Weights of a small mixture-of-experts language model, trained from scratch on English Wikipedia.
Size: 14 layers, width 192, 62.4M parameters.
Below are experts of layer 4 (counted from 0) of a mixture-of-experts language model. Rows are named router (the router's row for the expert), gate (a neuron's input weights, with its number), up (a neuron's input weights, with its number), down (a neuron's output weights, with its number) and show model dimensions 0-95. Each number is 128 + 24 x the weight over its row's rms, rounded and kept within 0 to 255. Numbers have three digits each.
After each expert's rows: a language model's description of what the expert responds to; "comes after" lists some tokens at least twice as common just before its tokens as in all text. This comes from a sample of Wikipedia text that the model never trained on. Tokens count by the router's weight.

# expert 36
router:123077139117109149092126158185126104129144128145081106099093118079112108135109126140114128149122101147093082156124167149112153141095135184119118146121105086152139095153161136113111115112181162136100180170115154116110114132120134153145080119127137112136147116101138148112155089090116127137
gate0:128134153095111156125148107164126117093121175145153102135114107112109174134154113149142115142091120106126127147118127148131130164139135087105089145154110152178161103157096174094165131114112119138132149156114131115101140133081097111140149116124125108162124152123123138122145102118094155123
up0:134129096122136092190090079114093117140128169118118133135121132112149161177086130195123150109102190117081119111139117152128134083090129138109152123102175097103119109110127152101112144104129130122074130115131126155173148098178131126126129101116156114129113113094095093101129157146112125163
down0:146102125121152110143089147127120192126117125138129123151129132132181123179164143170150145079103114140120117116117130160184109115113090159125129106146151124101134137119095144103137142147115066118106096092144142119115109133102117117143157136141181119134106135080097097101109139138107104123
gate1:148130146106148092149124132123131113161083082105130116150155134121140161157134139145122153079114106107161140114130118113110121140145095084164094167087095137119147168157103155098105146133095071152114122201124122122132130165132150154120141129146149106130069150149140125110133129132092138127
up1:097157132082103126102080107146124096133114101159105106117126149107113139105124130102171143144133170141141123118133114133183118136134145090131099118122108139162140070093132153144121158067138149128118147146098150134093148143129065148086149119160167123152113123107112128144157132156130180119
down1:083163164109148129128130142148139124144166119117126107147108114134105120111159107081129120080139100159146146116103143108158148155177152143132124131106143132141111101155134139073134134150098140106153159123160158093149122135092094194132117092114162071135148068122111143069094152101136100148
gate2:165093091094116180111112132112141134151123136083125098137118149152123094131108149102085123112128119147112096100159135134129127132139126150113130117108102129100064134126136168140134140129095159149130146143179143120117115096139162153148066146124113116116107097133160105104132098140134130139
up2:162112110136115153124116142125123103098121143128137176124090111115132112137133152136128174131121203135146094127095125127115111081118119176124116105091110131142112115117148137157123157146093139097105060093161149126122095161101161100122112131109130151153114162120126158137127127066133132123
down2:146155118134114120113133118163155117128097115178153162139134162125108121149090114135097175103149113137105157134151166141064129130119134130143117108121115130087120134143172128134114113110161159185124146157161150043114125119139161100116168094135150149112151108092121160136149098112128106101
gate3:102123138181121129170125173093053125113119159128123058126127112142167143155113104169145146156109135148109143138128127104123133092130073128117101123116143128093135130153100138180138108119140099148089138123108150151136149115118142117125093114093127144117106124089110127139132133187144155136
up3:106129101084130152095107154140105123166128101161121143136151149150112092136147153151100097129178153157155085102128082135126140136138143151130114172101125134170108118184116100083107107061116149122107144138139079111126113133119109140117133156181143138111135130120103135161112122079104111115
down3:126159129113141093086096136108124126071141150158139127141118163179128122077138152162137117091149136138105141106154152087140121134110108171105141101139109107134116134117161084126093144117121144179117129115141098128115163125180094104120122149138129108129155135111102115170181179141127138125
gate4:089100116146104106109150128130149089097145111107110108120093118113123141137120137158165124105162096141096143137155126127121182164116114134116132144118117112125157112089141148137127139118112143152106131134096115134127156136141128131136147139113154184168115136150132116129140085179123141142
up4:121145133132130157130176124144116127108128164151109134145148129148161105091114136101124131111101159146112090097117157152115108160122102128111131122144145098114162147115139065167128107195120101112141095097106183126151112130135104114146101126107131175087129099105125157153110130120124144142
down4:131130176127162166142152134133098117107124153107116132171112095125130142145120115186168121080164134127169106134123090166142115117180124115110123127127108119081143152125093120157131102162117130081162139161059126145102118111169156112147084110103141149080112164132127129102152123121110139108
gate5:128141118141135117100139113124121141101157141118102154157169109144128119131100094090169126091142168126133159156151120136130083104115105105123168129171097142138157112165113098137151160154148102078139088141118152102132124178123145096130119081144130138141136127101124124143110144140100094158
up5:120140117068131117109064147132125130126146099127115148118124106123159099151130133193129104104173091143125103126110093166140099121136118152108118168141116124145121149135151156119144152107179099110089150126105121140157113157111135149132165119171093093130144114128116148152167099170108109147
down5:138171109129154155130120142147100113113122124113118133193137157134141107124117133119143146144144114164090114117131154141165137095140112148121109160124113151118145151095117135126114111090133134123107142101148164097124139122161108089119134115093120138100104166148153157202153118141169124109
gate6:158080122110168102154168124111125115138111095107122164112123097113147138074122189118129120159109119154140126124095184094108136123118124132166115122156119121117126122113124153132171122136103107109139066167135087126111118106170114117181086089161101118115108139115076079109126138094161121159
up6:105118120157161143164142174102104106109102133114088123103122096153114128073148139151148141115135156126109140106117134120121137075082121166125115094136114130122116103137135109108097095155157110126157105115112138134086142147144141119130076074173123131118091160069122102105104146106080113153
down6:120106108136130125134120083114173095141107121129121165111140161101146157141132132087087099097069115107116096129130145123103138132100168108174131127088114133092084081103163111101108139111122113114132121113160109098120138119091113140144134106128139128092132104152123153089133145134105145174
What it handles: Opening pieces of lowercase words and quoted names, e.g. le-tter, re-volution, br-ings, "A-quileia", G-K.
comes after: "r", " |", " the", " and", "l", " a"

# expert 63
router:135113149111142137088138193081118165125183130140145156135101129100090112145161144082121127078091150117165109135110137116094146129147109117127110120103114134124128102129188109181118074160155135132120110124100118116073127144112159101116130145127129133121124117174137104115178147123143119165
gate3:167138158102138139098126140122152157141118101148135101107114105124108097159139113160109128066135127137158138134158136119147132119120084084087128141170137107124138148141134170128118127113109122101146159142126095121131128139171139104128150121079131174119154099156127129137105119153114121165
up3:119093126166113136171116113127069142138105109094083150118171129155124108129152088093116111118160163111138111150098170123141149108100108131126120133135119112165140079122124106147148120098086156136117061147120142101111142157111139162124110117138140144144141105117175108160129081130127125145
down3:116159172125085140077138128121120142157104143119155138189118117141133087112140136150139138122129120120195125142127116150088139133123126153135099143133116161171158156105097131160127113089154121125138109109131147128112123104101147089137127150100135144141134137148116119142148162133130143140
gate4:137174136120140141072135176143130128134159131124116140100113127149165146082104084141070122099117162139123150130125159126159124139117114099148111137141144104105179087154113133120168119161121150120113176174108170139150139125112135140115092146120140122123149094147127127140073154176120120134
up4:208129147096141132092144175113144139122170155124119119130104128105126112125110081126105102104114113132128134127121184145127117119134103085114118153150165090098147112164159130130147096126141133100143124123111148156119122131137135098095075086146145124129168104149142124113132151130116104145
down4:128146115123127155188112138164128118139117112097123131132176102117162102122080141124146131135112160155144144149119128136164168092142117086095114114135111168156099141148122119102153097116159089149138121157169084121153102108174122139166137162155098150114134158117118143126127129123161106131
gate5:113142134125144113138164165148127143120137130124133133165109145167116141099149161116140137171112116092123119169128117104126111122093150114118130116167090140148091153172136092158121145143100127105119134122099186152113151126131132159120112127073147090144138088081146109119142122102118159143
up5:108101116147139103147129106129093096093148135075117143108154111147147116125146138156145115143154098127131151144137152122113115087136120181092152077135094150082107150171143138142147107119097127123134159101126119111088102124116135115131144170131144125164119142105086125086124136143180137096
down5:158120115075123115124116107154115117128127182178137142129093174139132141138129118096122137091106124107105159155117124103135117108130114125153140106090141104149101088102130184182101111137137087123164101135116148154149121141129095118155172070158121120147137116114133123114092118097126121141
gate6:125129156081165105096152113132151168086140081144132118151111140152139159092153115157127102111115183192155151155092104131095132121113107105159118092118157113124185117124089103117186087087116129141089119107156147123136132142141161116118177167095106113139131125163099149149144129115133138118
up6:128149125143144121093154147132165106121145093183140089161131112111144150097142119195156136108134152137159079089112086129091092133127127126138138173153093135121133119178158129111117116131146129142091127121122174130127131146169128172153130184090126115129141109145111122165160097157087129149
down6:133117124149151167155143137155136110105147128132129149148107137160177129143107140136098120154079135054114113081070116145149085124108113105137135152130151157135106147157155129115139117142137138145091117145163164143172159126140075140100137102096132167120092117100148158118155132084124093128
gate7:096175138111120160087097126099102125067110128131119162119101117104106133126122179107095105084115152097105114148106146087115114130129142110100116133158087165182107125135156133172137123152132094190127124103169140136099138147093136112108140131135176136107090155123136111132146124128145140149
up7:135140086125113114119103087133100127124153105121112116119124077110113141141159137126130141129135140083121091127112145108137088110147158113147121110143099143092112156116112115129102132108080152122144106118136116128131128138116089141130103104122132165101129121151161104177127139115094141134
down7:148138088133142180143105116167147110118160157077129114135138138082133109110104122136090149119118118158146122148127119124164123105155121139122129135135108132153095126080116084118106153126096127161174129149066106035118091090161140140099123140121089116145145128126115110115147101082137137121
gate8:160139121104143104081155101129186162159128114124107118128195160106118154142129123158079039162127146133114162103126087139127141099168166096119111108119148115121177145099123145074139096118125114148078139136133151147119152141109133142137163154112131121160120157146117117125161118077147134121
up8:111144128113102122138105136101095132094180134111125123110145144161126095115151145131117136137138175146169098128118187176119152116131111124107143085158153114094109110134094111094176172157119110105108106123125105094110108142132112079144091122146095132099158102094122136129112143162134104092
down8:097111154116122145106085134115116105126139097091112135123104129128097160120137115153068097144114120155133089175142145093126170180113115141182120109138145058088121166143121116117125146120093152130151140111119117097160125132143140106137145138141098133160188137138117141102147151123141132150
gate9:163110092159166136105136116132126068128120122103156152137150119104124106103075143090119116138104120134121166114105122116103149058168104132065116163161092157159133111142131124089128143146119144188153131137119136155141103133081145100112130087117138098137092190123171087125117113130154127179
up9:125135110166164125105135132095141118156130142177125105127080125104112167131148126124152115145146135079136136141159099098149115107129131128084102143160154099138130161113121120151145140116108097162155125108156128127115142129163146142116144088105137179102095158136121109164128104109165140131
down9:158123128071130134130110120095142124116104148134110116165136147120116119121109101142121156084147139131108158112157122089122144126073158095141165129102100113107118158105144125150113107101079146118071110107136092086144145135102104116095192150121130097180120090169119115147148147103108133116
What it handles: Table cell pipes in track lists and stats, plus noun and adverb suffixes like -ment, -ure, -ic, -ly, and has, have.
comes after: " ", ")", "im", "\"", "om", " crit"

# expert 3
router:164109132182100173148150151180139119150161111126129131138141116185127127114097111137141138149147098133130137110105196147161128119140101135138134148121127121132105121128118138135154141169080122100137129123136077159179135098149148130136122134171133107143093073125102104122138118174139117162
gate11:102138059119121123105128145087141112109113117106168118151112154101113144130098189115112144112151108125118105144099077097123133171118153151155146099129108120082139155151171121142138141126150146163126127135128116156104122148122142095148144121149089158116120083124156107160115095109146171162
up11:137171135140174116138149092121108133107135127139132136061148184093139167102153110097129072139115136121141093147155132130150116124161120153130096098097128128138156114126131109121133074149105161153104151116114140122094133153123104147097113142124134121167160139086123133142129138109107135111
down11:109104121150129139144119124162154165159120165146090125080127146124089121083128147135073155116144139141129132105151121136124151103119138130145151143091159097117117177143113116134126123093150139111122100086124100124157117134092158106111112167127136113167167118162065149114102103128131155177
gate12:133136157110137139130107120133134114139123197095150114107140128134121140148158158135138085127161139096153155126148122098153128154114155176158127122090151132137156099142135146131102078105136132129193138158136125131155151106113140138126132112130127184131156096125118084120127150113131161116
up12:109116116153114123104127130118107128104160146123154139120128161076122126097142142146100128099139159123135150142180092130146132124112096104081123158169135122136156151106079117104126156077140100091119128134104103114105131149179096163122145132099095170146128096139131148132126116109128116130
down12:119127152149139103120125135085107118145108093174174115118126134168106139132094113165118115073145076172153119121141119105116118147108143118157085112077118149143115099113083159128133130111118147109152109124116157130110140124131155123138119133149124111114147158095143125101109125117158115138
gate13:101169132093134127091114145114122132153134142149140121067163176115167150144136147095106119125110107077123149133130118114102145119185123175149135135093148131188134088091129111105103128148162163148097161129143109129148139140147156142094154159109156106134109154133119137142144116114135185122
up13:130128137103127112154137127119110156114125169113182127131079109149109130131085161156106097122151115145153115143126122126134145149142116102137139120125142076099125126143086132115143097096138133107125133149147137124105122121089104100147122138129034136118143114131108135105103146114136097104
down13:154137162137117128126126105144186154173106121131126128094119150138150146141121161114095139100109138186163151111103140109102109106130129109147125159098122139134122132122134149131177101141063124112126107131107105165152089129090114142137111149158117098087164137137076138131106091102144121140
gate14:160124098067167083100154152107094137106157144161132106070139127116150117129116093111129070134142158079090142139163131103135145123159123101169142158163193125170122090115119121153137132104111156145128156132097130175148121133140127152103104097131122137154133114114125123129115139134136121134
up14:133130159104134130131145194085165132131133172163170118148122112096152135121139137158144147115114086111129111153137108139127116088117124116181133106129073138125099125128164122155084095140127149111094112124127128115120120095140124151123151135146150113117140144176145109163124120166091105157
down14:131170103150131155146133130153110136136110104154138122161142118113156096146097122084109140173174119118109129174167102132072165106142115117106106155143117078117130131121121142123140076110106126121140105120129107202125108122081120100133146121152128172145154135118105119104108122126129154124
gate15:140095104113178136133163133145142116144141135137142154124098112120128158075103146150153151127129121147112106168151107104129150145103151145105123118076084148107124133102119121085124101120133132151111111118152148117115114124130107104135142176121068133111147153145120118133137123113151105121
up15:084093140099165121146134124141075137134092129114082137117110117145134129120079120158142151095152087114092134127100104132088151151122133133158161150096146093119128125121161157126154121095163098124125152128083107122140161134162163125125122128171082142125125128101178142130087126119151117173
down15:116122126119128110123177105119105093139134097107137140101146149132121128118123125146158102168133114161097124112124147098147121098116120076089146117143078173122147095135093139170152117101108117127152117123142121132119120105138132088134133100112192125115149148137113114142091146154122160093
gate16:102137156126124131143133105160096144041107145140195113097101144152141103149132123110080125139091155112178097123116157131139112142166094120107151108122134126150166155123132093161139105182140116133102104111076141155138153134161095069126116110129077155165126101098096151117116139169135124147
up16:099115126131118135171153130141151172082071164121175141134150153149102111129144123175116072122117144075167163133144118156121134124139141114100158150134159139107122127099154117117180130180076121106122138116117111124128120117143106141153113109101134130139117133136117123140158139132070124125
down16:083099132120141109177091124101136174111141155104134157107158112110142157145087112120165101155085113105128159108104097125104139158109089103091132127135117128147101126151144116128133102142135085117103127144154175135126168123077176143139131134127106119138114123140139155144126168115128153174
gate17:129123093107141096090146119124129126140129096139127154150144150156107141146106131120082123135166127129110092177115124087138155122169147141122127093104114158111124114105114119142122167149103132148163112092152128110133111091144150101132114183099144059150130076153093113112154153127123141117
up17:150145140125164139146136137134109106133147159110148159152091137148175196089143120079149120148151152095136162127132068099131132138157119129164111102132144133074150120134137155131129114102159133081122128163101127127160129128125123146104149117137116133119126127114099138100094121102161136128
down17:079153124119119135163157134175144190143124149138137111085129132134085102100125131101093142101082105139110136134119130118138120116173137140091116140142096093116142123126131110125122087120108133099149117096118129067132091111136154097105085128118105108173163092100095133121132096085128153123
What it handles: Short inner word pieces after a first syllable, often verb stems before -ed/-ing, like poll-ed, expl-od-ing, wh-ol-ly, P-ost.
comes after: " p", " P", " pl", "ch", " gr", " Pl"

# expert 48
router:121129155122117118140127107157136145120153119139143087081092110119145148122137141153101147169145147144107079123112120085137080138069118177117156106115153181173112171164113160086150110092124125095163145165101127131138125164155116115137139084157092198124110130106106112140101141102139086089
gate0:078145114119108125109177120131133135104114184111123141108092118111152127144141133141116126161093105139101104114114134139112157097109112123099144134127133084103140111112091134134168138088153177070126103152112099123126122145118100082124129112140154189145121117107144127135154153164116150115
up0:106115179165134144124146150091114120145114132096137126138111114138109135109116155095167128135115070111132102117123130153103158203109067106117124111156129085107113163152147133156137104123124119134132168123175159131125106128112120125105074109121132134141095127103112116123140174163146110097
down0:094150123083126072110149104118169140115146125130181115124127149127140205138102112136151134148134157115138125143109162103114154135115115113129115151116088126165161141152177103126114165149123136145158171132127127146121127127150149104159162138130054098116163081161165120120150121125098158137
gate1:143145099155093180065116113079162134085085122129165145148126112121146111138142134128102136120146130109115196101131122111084105176129057140122137134131130125107140150122131103109151112152131132110161146126088142134147128126092147087130150150132116172103128157129114102132168140166167130142
up1:154133062144110093174134118184116113142150166107111141125113174151119132117091101120150112108103139115141115169123121133123137137115119100154140143082108107123113088147107120117087135116125112108146117095197127147155166118173120133114118108141128123149094163153176139135082122097108135100
down1:111177121146122132139127153126123141110103135105164143160135145135163132091146132138109171110126116149130119122148163077168128099113154090184126128137146077112167135152125142171139119080142171091141125136154148177157115160115113150159106152148097129108106149116128148141104137097106113118
gate2:115187114123145157165099150145100151111097138155137151119105145132133145152159148129152139096116109122168093138140124114108111126118072151159134096114132131140112156113133089105153132143167118149150157128136155122119111117091135132137137157064109124118099131079197096157154141128092136151
up2:143154097154131124109133120132135128135153165120095112128104162133119128136115095139065141107071159116133100096110164138129175152119154164159166125156059121137132194169114133145129124135152132145090120137139098143191149134101087123153135092120129105129124133169198101172115063116122141148
down2:131166154141132133098179082154174088120118133112125135112152173142150155156122107143119132143130139093127140109153178117146134166090176126126164152114067130182133183121097151133134115132128134100130120123149130145128111111107151123109162143095131086162107109187202097151138109164131131146
gate3:111137116144137140131100138135087119146159166094167144144127141160144127122130133155143081095098152125130102147128173141077140145146129137154138149150145143089117110144149110143119057114122107146112143102130146123147143112167097130144123131184116148140103111090165139141104146113176132165
up3:147122117120131119128152107110122144116112077139141108164116105111119154149144096134123140101151111121099160114144112135167144157161133093107127131150135159141112068117114114129103160155084168148101104114088068121086089135134142144121071089085134066127110122140098123146144131166105132118
down3:107088121161103096097142164170147109128126154176139125129154133121169144107128107122111153189096145117099119092114120131132089108154155110117176094124131142133161123100126106101171088141115148137113091119155155145116134120113119107092129103141102152170126114096132117159169111149138124128
gate4:169166168090166112084154152140086139130119119103131153159125108171095130138156135098123132122133126131104123167146112103124147128150114114127150123096107130124088114147159162128109129127107095164116173140128167093117099157100156148150090140137118151100116128151153114174103113134143105114
up4:131069122108127127084113082114175108102156081158134066122119120072149093140106148121116125110125088140098128115158105129161067118156124176135107110124135137170131109077127141134119140152159127155106130111114115115135119067115108118102112143097157108154128152164101086146171111147141119158
down4:114129157156130137112136134193173124092097096168121100177112103117131149105162179121113118125149093098115135149132103111166131113096118121136167132135126129132135151128100144147126129096103084139083104114118155188134135127110089152095136133143134140090107123090128120135133136132086164122
gate5:153111141147123174092081098111136147133143103097154090142082097132108116110096128150157104119122187136158113129116120124123092151131131153137143124135117152091124167187094088114140120130117142152169134140119128098133132193090133122167173097125138154142128133120102139127140124158162132113
up5:101108139122063136139178148128105143120110167133163170088102080160118112169109090114129104117101112139092135100120113141128125142118127092149143137097161100178126115119143090111132145131142112078169131069137143136123120088164102134076146140131095140137120111136146069146126150147103123109
down5:136101128135147129146126111126134125137132128170133123136106102184153126138157130106122110112092101128156117107171124102143120144137115108141105116136153120109118108079131136150146169092167142095132151108136118161118123099077176124138127113091162119108138118151099097148147091136097118150
gate6:114124096125094095097152151122116108146115158089158118123101118109134149101139133127151096152155081122153122164130132121157128098118144149124114134154130120136116174136108086110121117119157134100154147156113095155087132127120126139200117126124177171140136116135163125125148120147117107140
up6:137121145119111110141109133151070134120115106160126155190130117153150144129115129130155148125122157148169201142126141167153177185136127137129146124160180147142141074164147179125119142107124152159125135128126125140168135128096131148096134164114118129128112175123099129138090120112140138153
down6:131121161152118130115141091089148136130122130108162116098119105085096102137165088158137133186161122108129124124121146130122174117105147146083154146188110165121143141208148123148141089153194140115091088146137108147115151153126145114161181131134160142104093094144111121131139128123141127129
What it handles: Opening parentheses, often before numbers in unit conversions, e.g. (1,200 mi), plus capital initials starting names like E-vans.
comes after: " m", " |", " M", " /", ".", " and"

# expert 24
router:096148099160134147140154179142164146127143116162149104102159125104125097104073137126118124149126117133107149129137127106139081065114147128147109125114155095139117109096117134102152108105117135102125097104103172128136137100137149131141108108139149136072137177100117095131166154085152118112
gate0:103141153109124157135148182122117111152107136090142141139140152114130151122135158129144094109170163096121120144168174123114118112115140124146141158093112120101145144140086123118086135146156140085157153133141157102107150120126106121090104150111124140174099126115154134129129174105085126093
up0:186128130147149144124151170092135144145156135085148120142108113115074095113123201164122128116142150119136135106177131114109094124100118111144146132139112136092158108103137157090159129129122169080158120139106142129158128142161112124087127156123094130152151096147149090176138110107120075104
down0:136104115171111128131078126126117147139112144122077148144079086123114136137090138111129151136095137146141124112100126128156132130131144122118124146147113131131150101077085128123127126118109124104143135126138099097156084168112120119154108119099140121133136183104100124124133112141110141126
gate1:138192125134123088124110131104131150104108114135182170118073119144110097089137109120129160118113118106173112177107113119161145081134137141147135131121122151138128119155135148106131125139148169095120097092128120172098111104124152126106130198107139109141141129169122133096149114116093151093
up1:090148109097100139133130157120127130157135118150111136101130114142106166134119139124114171145081089118140147136097107097133085120107104128103084106111114129142136126138126149069108097120157140144145128172128120133111097086104121105121100134147126153101127143124126155124118092093124140106
down1:127159116191099188160112130107167103133108159142144107134100120109123122179141146160104149131130122123100133144116119130144113138105150154125150138166099174130097139110097136119119103141168124073120127161137109136167154136083151060135126113116121112120129122137120104123156133077151125125
gate2:064148133107149112118119106087142134087141099149143108092138150126180144115107182169098085098119115117126134097140117120085111098139109102122155124159075099115145090094115121170161119114156093149124126139123144146154113153174167168088157129160120089155137111151133097154149119136127155129
up2:152118091103140117095140179128080172128108151132145140128102144140178134089129088137151163114154143132154155152124135127137135134153095184155138089138151083147166110166128130139100175141160130153101164120144145126121145082129124087066123156105129161113126139131114131109123126139130149117
down2:149150162110171136113142140153111114143111144142100115153109145110128112121138090142140138164119143124115130121158118161112163127152068128118136125118090119154139137112097169092083105162123112118115152127082141153166115145128116075130125106139161163129159140157081162168079179095144137108
gate3:137120110187106137157115139108182095119113133116136102104126167105135149130171168177108171116084135157142110114152086094131107118105170152101086147090161109112139160197099140117097103150164094094131121119106106136106100125131092108158148139103083200089132138126116124104134126149110118097
up3:108144159151120087138131143133130108165159142148107112114083100092108137132155173149138160099119103116107180129132124118163150148159129136147129105139136148096125121149118133196140157141095130140148121168159119132081136093126134122097092106101133128092128133136128133115129146089118134111
down3:126130139125129132109139148102109151131120186143130116124165105167129150161189130103118123116177147133139125100166121116128106141129136109150153102083150106137083119160132155130171103132129114111084134147129134126135112150126112127131153123106169130129131158108136126158085125092179183155
gate4:126126139106125135091140136072130137121073115109140122132092135121093113121131121103093097144108139122159123120196143157117126116143132123138160137084123112165127119137123163148131106108095147130161128093136136115084110098124143137115149129134109169148166132167143099131150197127120152142
up4:104168118141100128094154159085149153166098131106103110145096134126120109110146120117128107151124150131119138112130094128164151112074090131108078124114114119125144099138130167135098130134146148125155120108117124136125106141113136106133092113114122103128125136142151070126097214119119116134
down4:116142138114116148092121154126117091146151084097126128112178152152129132173142120147113121089115148132125114102116096141096088155138151127145070132145181117141134097099134154126135082088173166124149135122116153118149176161153121105187159132162098118140154149140166156089148148119116126156
gate5:128141112107099124132063191128156113167091111146107130069093059099130145123155164134109170151095109086126125125110159112118156106109158163134099153121119139158127113167133122150158154141157144146111088115162139172109109122142156097133110143111137127135101101113100122115157097109140123150
up5:108096146138088159160143168137111144143116122141083158146126120125101120114123102123141107148092150101129134075147133109148127150130114135170107158122108134187083108122114206169132123131124142129117127145141102133122145120146154136105155140151129099115095155165117131145122121138078116187
down5:163108101113133113133087103103129135128149109106135114158116124153123170123123174102109139119125083083110146121094152144144100114113087127106130115132125167125132119137124154162147123105120133125148142127114144093093103078101114117161115152092142107147112120126117137130090145141093084141
gate6:120095091139162152119162086101136140111109128157158129170109145131154164143117102127141145113139162145127102109135151138145118130156128110180138110141125135144113128128162110139101120102117119122076116145138142134104122152144158110085121125131120084120093132124093160131169113115123146133
up6:101109158165134095116077126134098100140157092104147144068150111139143118132129152122132118136137148088111144144148127094161137142114114159112089146077102129136070150143129142105117086148118140073169145098146124129083100157105174153125119123131151116147142135113109164112120146132111100100
down6:120112121153122156168173153146130145144159140138109112131115127132149106122080162097143112137171136179134137166177113154166114169119123118152094147208173138129111136108102137117118151149127142112147152127146150170155130149137113107118112129122155138136138131096104097160162113125153131131
What it handles: Capital-letter or syllable pieces beginning or continuing proper names, e.g. V-es-na, S-eth, G-ero, Route.
comes after: " P", " V", " S", " Pr", "u", "a"

# expert 4
router:136158115101103148113152111176120053174143116145119084125175142157141173116154096110157134123135164141122129117120123156122140117155142136153134125149149110099102094117128108120104142132135164140087118107145091135121157150081104155141118115127163132118152174119119174148104150152144115121
gate3:129141090107141150131123081094118135150145134144132128091155140139167111120105119078106114150069157085114113142148128145116093129132093134135121133122132112120109139110147126157138075156093123150126125148125126143177172100117122157151129122101163134088116133142148100066119114141168150105
up3:130159107121097144092128119087092116090158115170119103118110156135130131124111167136137148122122124120158120122125166148150145135111159150093150153086143113117088106129136109180108136119139108132085103096142091175111122145113123101106138092122137126129134129127130147141133135120126136144
down3:101151144187115164175122170130112096131108136146166120114161147148165160148150152138139145110131126124101102122130183097144141117122148136127087114127132119153141128135052061135098102128163109147159127104113159130165145131116088114142126129150112146132171154140086140109142139149158102131
gate4:166136103158113140155136142167123135101169149165126163097144127140137141099142139083161114138158106164142087103110171158120155132117074145138131135135098127121157120140112126095129163135143146076151130128142113130117130066128127156129154177126139129133151134128099123152176105151116160107
up4:120129100120111109094157137116135124081128123132146111150161144137132123145145107150141141114102145111109122118142142110101124149123121116154135142143109127152108115104142152133094129138100134084085120121133141145132126141149111112100108076138185118125097135130120130066106167135123123149
down4:176114109109153099117133168153111099141125147109136124174117154112164130117137149156104141101127115114126115171161147123150106114100109095113126168170124142111112103117126105131134066091070164122118124133144129159132120129148154126115118161171124120183065123142114131143089113120126166110
gate5:056140133087098143109104129125171098110166112100108125120132103145133181162166107158106144134149107122122132117093144148099126127148142166126146129130139105130125096124115103134144142132120142136117138134111094112134069119126149151098144133130133140111120102099179162173151142142125133157
up5:130142120140193143112120156160161121145139105134148130116098146156146100097128138119146089122115137090189120096122147106102161126108161099169103139111151138119127125160164137115113096125121156133147150187132152101130147102133078168111156134099151088106127134138142120121112143164123147083
down5:131118135099099153132076120135115131133105100124130149121126139159107155145116117147133169119084179112162100159142114156084082156135122149151118107163134090125084112141138113121115149104145145141104099139186118092139157155123103110092137095121156135119155151110160167134141138135151114120
gate6:089150133152098125174124121175130091116117124113124127128121144179142189129115138091148132164122155109129156137144097147161114136114137135103080114105145169123142121149136143140093137143148107093159115159152131171143172087067107130111117177132107151114142123171147158130122119149126158086
up6:155157132132132129105088132140135110117149106100143119089154074111090105110164111099121110124136160151128134122112134123096175164122165130169148169140154132163117164095130107121117173140118107125088120107124069106087133101105136107152114111171126169171097146140088111074161163148095111161
down6:091135111071137186162132092170120132106071142158140165119115099102120133139179103128073126142096097152154134100159158114101128107129098117151090137133142109140104092169159113145164152131151147148137105157137136151150096136135136142174096131136123103177167128141116139137097134126124097093
gate7:156116130142151119154102111139174101150109159154125112146154142134141157081183147109165081156151123089117125122148121131113151123118103127137177147136130101112166102131131144134137112107118126094141144137158138115134099156190162121086098116130117122158133133107123135167141081133114161143
up7:146096160156117176124126129122107151135188099114137124105137152204107140134114139126136122093122073147110122098133095122116110141113106157154134145135138118103123131133122131142100121137158135140115148138100123129130083115176126116078106153078147134115130096115137127108170125117091122107
down7:155146145137143164143140102091125131119161145093139140116098153116106126151140186092180135129181138137117111162092148185119120140126106151143121111155118146073128133141155163097135120136156101112107177102127122114128121115140138125157147115121127137153147127124139172107133073077099103142
gate8:113106115154101153094102127099135134107143131103124104161132094115167152090162132176150144114158128113167136117137087137115125150116157064114136145130146118111181116158120145151142149084153112164069089184132136154101148161142160101153115100146120133121131111107151163103114104131110186125
up8:106078115148145121146068162147160151115155121093082100168147141133104102120133143138150145142150114104160134105122082063115118127108135117093115138096198123105135135127152130092157137157148134120141135121106139211105118135108110106119120112128160156121089125108098088119129114103151146128
down8:112148130093157108118181100130151123132134130123121137117138085171105104166130143142171091140121118127131171129134119117174137131163135113154139114113133143061122144066140155121143157122124101117138117144110095146117165095117132122090120103152125167137137100111070126164115104096131127143
gate9:149142129125150107138148152096077111151100107155098148137132123155157169094135135141106145171147157112130144170146128126147143113137131151146099168157078102139106113107186125119120133107091149129136126124163101120101109180134142136161127079140169101109083113086108147116092128147124130121
up9:144123157136158111106141136128141116162119095096173111127146129144122130195131119098095096113120134123101093150130075130099143120149106124148139139140096169134112115101099121112155089120124124131166163162140104111156089137095148122178127154145154148141080135131162170143106085149159102163
down9:094142078199114141104138139137098124128110178127164144141129101103165150154098136131121092092134123142141157120109119119095108095117135152175089091120072137153144150125139133099148132107152130122129099125105156107166117147131077131120136092131137125170132119161121113158165133110141109123
What it handles: Early word pieces, often the second piece after an initial C/c, such as re in Cremins and Creative, or comm, em, tra; also table pipes.
comes after: " C", " c", "c", "C", " (C", "oc"